Experts of a small language model.
Training: a variant of SOAP for the experts, 313M tokens, 4775 steps.
Below are experts of layer 6 (counted from 0) of a mixture-of-experts language model. Rows are named router (the router's row for the expert), down (a neuron's output weights, with its number) and show model dimensions 0-255. Each number is 128 + 32 x the weight over its row's rms, rounded and kept within 0 to 255. Numbers have three digits each.
Before each expert's rows: "raises" lists some tokens whose logits its average output raises strongly, later layers aside. This comes from a sample of Wikipedia text that the model never trained on.

# expert 38
raises: " of", "]", "ue", "ie", "'", ")"
router:159160158125161168171148150103155101168170132089131117170093165081124154104116093094105120130145165122111107140097074193110113153152129096138133190173158141072096193161105115121146146082117157165062126126117120064087111127166174198143131062084168179163161100072188125159148116168165149099091172112090168179100148123147108106105115130159117114123111187145144124096136089169114174110118111156106086149143121135177139074121111083142171191151115089172106152089176134141158163166133153132176146135153174110124121137135090090152130105138140078085170125086146104162104143117137079131137157156064156089165126076057098147106101153206125089086067120191112154180166133093161148100108152100181140085114144080123067096117134127167177100145152124100131103100098126163149114112188151
down0:191135143156094124139128129155109103122159177116182145148100169135124128067118096089165132124100163139123119139161124061133124072122167124133114124132129132139145147048182107103185097137095142087144138075159170135134136152105094122099132130121118120100153136120177032121139165159092125145149157139105152056171159162128140158153165111160196155080095106175119100058054121139124154119078132165133148168150139102126096119131132151103115112127082164133046101085101134142140136168084138111106079077104114125196091156105109165131124086152198201110118105198091131077105128148091240089176160119090145132215090132115080134081133131093153186136121155209130120101089151111133142123143123094069124152115178096165116136094098127150124116133134152128086140149092121083123139129146177
down1:154148102123120157131135156121107125129135120154120142141061091112103141065113125185199067108171177123169121148188204094149140127171153127072129169110110083135137172149155080153158079159096138200138085109078148153144140154126085168140129105132155117124152080123106144159145126098089095152161142138060182139072096134178104141154143110195174081129090152111128124144117164127172136159159172127138094152146145122134040162185146152043167129157128127117126243133195079098127164152116159119104121118085089147137118170107122124088152118123145155154161092149125132141148125133053110145138149129148163095172138139072131088118145091147122085026110097080125106128156101167098127185089101102145102152110129124118165082142145120112099124139126144092112086144149172098096132152102210

# expert 45
raises: " ", " present", "20", " Year", " Summer", "19"
router:115173081163085112072119175100086105171134106071165150158064139148171159135150096139112138127033190128118091165125155084094153160109142076092152163188114080092101159075118142152106139147168127137159122162124159094219128090116144130195077107093084145106155147100171154106095140107146143178089115120107140185163108157201133143108137134101128059173139146169136194163060101184121136122126125109108190049104176155165151109143142103080133077112111135164093143121111162126127098141142103164128143084124160110124142162122155142098129135115132106068137137171094168095169152117166104138106113178142156134125134151193191167129101121138176127083150145095086094135097140142117111109164140205167157101116150188128116137128149146100134137160079093122134149174132140163172123126065165
down0:100135050146122095138175150115091084120139132153118116087125166083124112134115148110186115147076124128189043076099107122114120126084103125086175145132135082148158141085216084143144149085100124135147084116111134081150177133095105095118168074169077198150135160109141108146125158174085188140127132104158147115138078084129133114141099110125078102210099086158118100149115126116126114168183144081146105139145141113095127130181121104125174114133129119154146155125162150134129107073139137158152119166105133124135154117185112132079150178099146104147116188095168105049085077120084148126136122132114173150150109106133107146152152148080159071157129209049083116143066124089152070096115148125121157113113130167096126126129142119085078171107117192036196142107124122150168178136107091
down1:074079141078154129092165170170141085158117124150150117040143119121149159123188127166070102109138149143118077178143119098144180096132110120087124180117074119152105117168166186133091101137131148084183120108115113132200071083141138118135080127093181172130123203150117086162180148151195137103193139136150146086133071149119123082070141177087139132155164084157063085205128100136130181116127111142099145076130095095141177114132097134099096114150139153118161181049142099172110093180121111147156129062112089115123108181145174150107144132117165203147143159173113123137185098125146137102181157122145124174164132115126136149126091177191180133151154097161131129113168136125138131092157129114146081140095167128114140100127142170120099123148077144148098124055119142125131159159161140

# expert 20
raises: "uns", "etta", "-season", "rank"
router:137158131143147152165122154086138086166169133123126102157075153085121128118095093093135108103140152115070083148133079180086108152138120097130116175173134131078084191137120078117178132105120145141092161137119136076084115156157175188142177082083127153175179094125155141163139108112171125087104186113055169191122125145174111108108142176154168139112107131170130129123124106169105165132115127144104108157143128136137132082122133095123184172113120094173055158093158149157131165163137159097153145103143177088106139151131086084128126140158161079096153087091144108151125138076087062123118165196099152124161118107047098170120100134227143023102081153145126163140175116074163156103122166074172157076110136087109114113110157134148170121144150117113157126112086112180113073117159144
down0:158159168087134141121072122172081128154151086114151142107158168098104076206122156113142097059140095141147171124120122138082154109114103078120171176117184248152131133215119104113105113100091118106121163158146069116140115129162133122125143139134140100105159162109139102152102089101121108071114153123174113142125140111062142128138144121184162116182127141136171159092118091091170149146107096130083158130110081099051120134126174164099086104088132074150133102174122126109128093154077111109141158191087128093099107133125130146132214114067119126140130134095151118114139134093177143129106120134067119157100152186097154175184190119157133123127088132106158170140139155100155099135191223126152130093039097090131129098142114084123161119112066081155094166096151142118087107118132160
down1:082098135144122146148153135160104173128149208134133100115079148062075128120076140157109130184108119086110124177114119150146143086107114133127152088129124142177074163151139134172123115128156165142184137110163169111119108079154108144121148140151175169111185121109103163115086144163156144128125074132152084101133195140194109104071130133072112066166108112155137135168169124049161066102160144049151046135131114143147152055083082046148146138144113130119158136119118158166171121074125062124128148178135164161206153104173136134153142146152095120119171143180157136178168138153103152102144142117078153126204093120176102139082149137188159160151131105133127088171093164134114141094158140171135111098167142196114116110156129146172123092162121133171095083100142144137107104121174171

# expert 96
raises: "er", "ing", "ham", "io", "ian", "ey"
router:142104142182152085128073142097101143100140141192155119090136169074108124124099054165139123135148101099166187114148118129104086127030104216093136125139148080166128173146151102137182094189110135102155141109050115150101140080108114126091077124117137086108092137134158109091105142127179076103128116116104182115067109135087139142158158123111143076133141094119143112125137100122161103103069083067141106121079131067147166073129128135100128112114104105038086183141191141126050145145149106148167136129100132153119179136182128138149111132100145128175191168106153111181125104111144122180210051110139128122113103099088090145142165113132165145120127102126116086129171116099106087082171048133110152064132108137128180136130146121129118139101108160159169120163155094115149115134087087
down0:110144147131120153141097077116115049122104138147138141127159131123132131115160125074054092114087103133134094148124130134162141127122107182088128225097093171118088135142083104125192180092148128154158154115197146077115028114136112148133113116117165152141181092137123110099145127086150157138197112199139075144068143188146142099112156107128126098113071126132105132087107093120122075190130066190094158154163112127116132139157109107134128090151133122129122092179123096082076057099152028107132194092091134140098161127135099111135111144161081184153144146121106100109143103141093107144135091111157164142199106066100098126125134097174073157122136110180075118125169123140193110130130156152123115124106156131097124153080154150159113151169109153074139123165188125123126208123165129
down1:155114131101129110093153083181158134087130149136154136101117114110131096151092128120069153082147111164082184132125128133122136132157109174088191103107159141154115147194194103126090094114102129143143099091125142099130082099114100171146135147138127149188161118066118182130136088235115103081140157103160158073138172112149108196142144183074134123044121162133111124128063098107160123120127147099137122116140136097064150155106083113127164151135124119096096119119116102139080163069149119143074120123171085132130179134105126111082135147142163091134111179209153142076167123136150142158115167127097085126121182111216101127154160170100115100064089072148148057129135104126138156073155142123172134137154122075153113065090147197107108162086115100124106069187093108101108157177143127

# expert 86
raises: "out", "ilt", "ull", "ut", "ens", "ay"
router:164123154106136134136199145175125140165136117133131140127206075100139156171090107132154124078059093102121118129142117139128063207168140115147088120186157156161086069171107063111080106159119139117121135141105094134134192091134118106124097121174122117071178139123128153144132145131145113149095108163105123128159145083117152075170082132147066116086108085163138163159170086100074079127146132142092113144099061150144047173113098172123153130101126139089129160082171080093132070173155107109111124126136143153131190144119123091130085040169103082132146121087104133109162088139136110101130180151143113096164122100148131128202150122126162092070101131118107151143060067145160115078120197165160140078092171146112168091099141108098082127095179123103128101120146171124148071113153098
down0:162221169153183116090087115121162146160130120125126140148120111074168122133147093149211060146166138084143139195117175131183113126147067083077131119156068115099137156076159127143118102200144121153091132120124087123103160186154095099146126161138074150143133124114139124065064124061128145153110108103159106145152155140080150145125106146172189116144131103105149125160082210174138154139159102082142087166103067184129141095142119127192102190100131150211089100135205110111125085149108143091097113101101079076141104186139208149163097123183116119113153150135093132145174107137126123104125119120137131075137123111150119164135102164097138097194144125126135218120145119143129122128132117094173152136081163143141124115165112104072114121134104147156094083117140099136123130101180149
down1:118161158163091149103080149098141117159137095145088114090169142114126104166175103121105173155152128160158171136174179139129093183117121114180118109065112123130098114163115145131140184108139089133122116206100117114094074100226144124126193144116101184113103127187141120128115182157157099113114090133148154136115153126067094105115119077146159082129108157202141140090128202152126107161123136084145148160180089145129165145171094105172136106114166119167121159145127123138062109086145142159158164105150108125163100186168162085108128056155090120195151180148099085223148154131117183125109104152136126152119133182106106154173120121119110164129130111122147109169136157125107076132142103089202123156137092075080104094096160177100148120130059106081098120123209154089103078122100129

# expert 94
raises: " ", " B", " S", " P", " C", " R"
router:157142138123156129109094177157168134104119141118126111086156140160119135154146151155102169163119085085136111137139102143071137086142143176117170136105148143101139066062055102117169116176102065098140136147113172148172185126113078031115124104156146159090104108117102112176119117122097131191141159144036116147174149107116105175120126143132162119148127152168123070103134137137128162178092129127134143113118094125170073119141150144162131083116143120080109126150139109155105089139105114116087134126070147123130117128069159129135111085103114138175138209218193143158158123165127141061203189133156105150130147133164157043126122136124086134198162109110151132160082066106164159157182054148181095139105166119155101094134090097147147131085120086139121108133157156101170208104139122
down0:090109106169151161172121050106083160144101088095157160176171139114149124174047137115091142092122114078088177132164143199112157177148139153142132136079092110071120093068157148065151116204072125090114114142121123150119170116130162077112110146132123130130148098128132159169151134111128144125125139156115075075108179119104106111150092149125126157151123183116126202155118103111124153137154181156141129071087113043096123107117119131096180085109164150178150177145120123050125190119168086116125120118101134096093195102125157100139132124137163170117091085125120115084153173165145134059114140094163116132114146118141076139123087086114066157120180087177167129129125150102148159109179115120174098097114065083141188121164086107164119144128122062148120136105098108067131146125146059
down1:163072122071104148115209112116123099105112074126078148180133123126156150118210124116145128146142198130099131154099061114091117130142134157077150102133173115109133131170074102156106084105097172093079137159161144119123085117109121131138160070169080186119140100103103137119081073149109144076144144095099163129097155134147074146020176098127154128127113151100196157131128126125158137129125081118111071060101177137159158158092146133109146134135111182121065079162135085062118166164049100073093099116178099132060140092149154129137116130187102093138155136116116141137108100170148107098169108121145073137093114133145174116141103153121131171133117025139148146135108081194109106099151104132112181118053097125114148143189160156116116093124162118109134118152137103103136126096134133

# expert 75
raises: "app", "out", "ET", "20", "w", "1"
router:061142197081141132198110154127171156105127109160115145150140109169151160120125126130121146123119134165102098064167187145204152143143114081110152151117116094117118182140200159150193127123159105152162204119157092147161064146083185108083165182078093125081168077124192178125059113090141134179158163122150078172114070118122113116148125132124142126085056134102110134131141100109081109118092179087150132105193180132151119139143097129178077179142154075149100125117128125148060189145120111134116142107114151128106147131136140105155079146155105124078111104089075098108118115130121131118138099169102143151192144092098105155108117126161116154056070129076142153159170114163107098151106135174105139110061132108093154129145182110139123127171122108131176161100105104133073082136179153
down0:090083133184126162094097144149128122111112164136144122150114174118129090172111117116110081120102171080142081105099076128058144095179138093089175117170154169149134149122154195146101125095135069134075114074157095121112098153142086171105144115110082110144175089091097105119090129111108117148119099090120131174148107101173152140135118165117130105154101139133144166158096169109156131149135114148107149125153156072130144168107187087116148138087147130153046184098079087127116138182148126079144160142147096149127138127155056093139119142128147146144123127202172080147158132114163112193050122115109166117087186116075134156140173135145162148136136136167167105125074160104118113192116174198063109141104158157070113101103072190167079130056069085129116079161151078131139120095070120
down1:190157115081071162141173144132152172074079066124127111134150131092156108166137144099091053130096085174076144111076184121074106126097128107118155132082156151116083162113129092153134124117093153156128084168136166104102133089159123157157097091092146114173107117100108110097121121083142160122089113159170137104115128183087143112095066177128128151142110144121110067095111092181115124056072150144156159163145128108078103218200084151122106132143126170156141115111165141094154089155144135115182094117137116053106157126134124119079140145182104085165145075098105125127100103111152109077106099121114170105178196110096149074087181086171092138161099130147113134141030118153139132159149116069134182178141118134145128103121103123183196103117117138137142156200128135109112143128161142

# expert 88
raises: "rap", " script", "ire", "iced", "form"
router:140161150138144184172129158085141048174181125102136110146083134088121114095112080061122100136101157125103103137109052161113097138114133128152120174166138144078094169138134064111174148152095146154050106160081121085090110132162146200139117071073116169119153093102172141144122125145172133103099165141085158175096131153153124166157125165133132157091121112181157121108116107162100187097131126124109078160134111156130130076126077075153194184122147107156070159109148092125116162153140150140149167112184148085108130143102058121118111136147161102116128115092092148162089133110127110159124159161097151115144141119059099153083122135173141069075065127187128159150165100092165161087111143116187154118105139112109106093105165120148196112136148152110164094090102066196163072096176154
down0:106119143120164159165177147136118164129110158124129133162143097143111137165118079119193093078139117120135121037115102129103135101147224113075184105073095119119130152134093077161187141095118133099158102152071103139106145133072121122115132141171132114113139151123156138132158110121121124100066124119110133142124075172158098145121144113158146165227121144150172191057118095142117137075121169198106167127151083092118133155142125134170183122159175090054173104194161111121139137115134151152082117175039144134122125110133121155103132098251124120202095072168139154103124102125134122147071127130134147130133107095148181125110101098146098106171137154175122148130125108114132146101148130136125144188127126152148117179144161149165152135185095057134162125130107125161133167068205156
down1:125085137113107127121085150166051105129154141150142149151037146144149091112179134087196188136117134135128107143157156185132146126130077118123151128088165162186134105168078091172159156130126127140113164104104120105117134099136093113151214131082131158126087071167069107054186121132162104149115171150122131177139155101101138157131125113187130100094119135095225074093119162121108088093065069122082127206194125155154141133094109172170136169134121096141160151164153143139174088136099125122075214147144157141156133171100149152139141168120046146181193090132153151179153124146151103116062124128083139140095118129084093115145154132114118147110130107102187136141142140121072104114145122093103087083082171127108105142120101069145136121117104125105113120103093125130142093120155069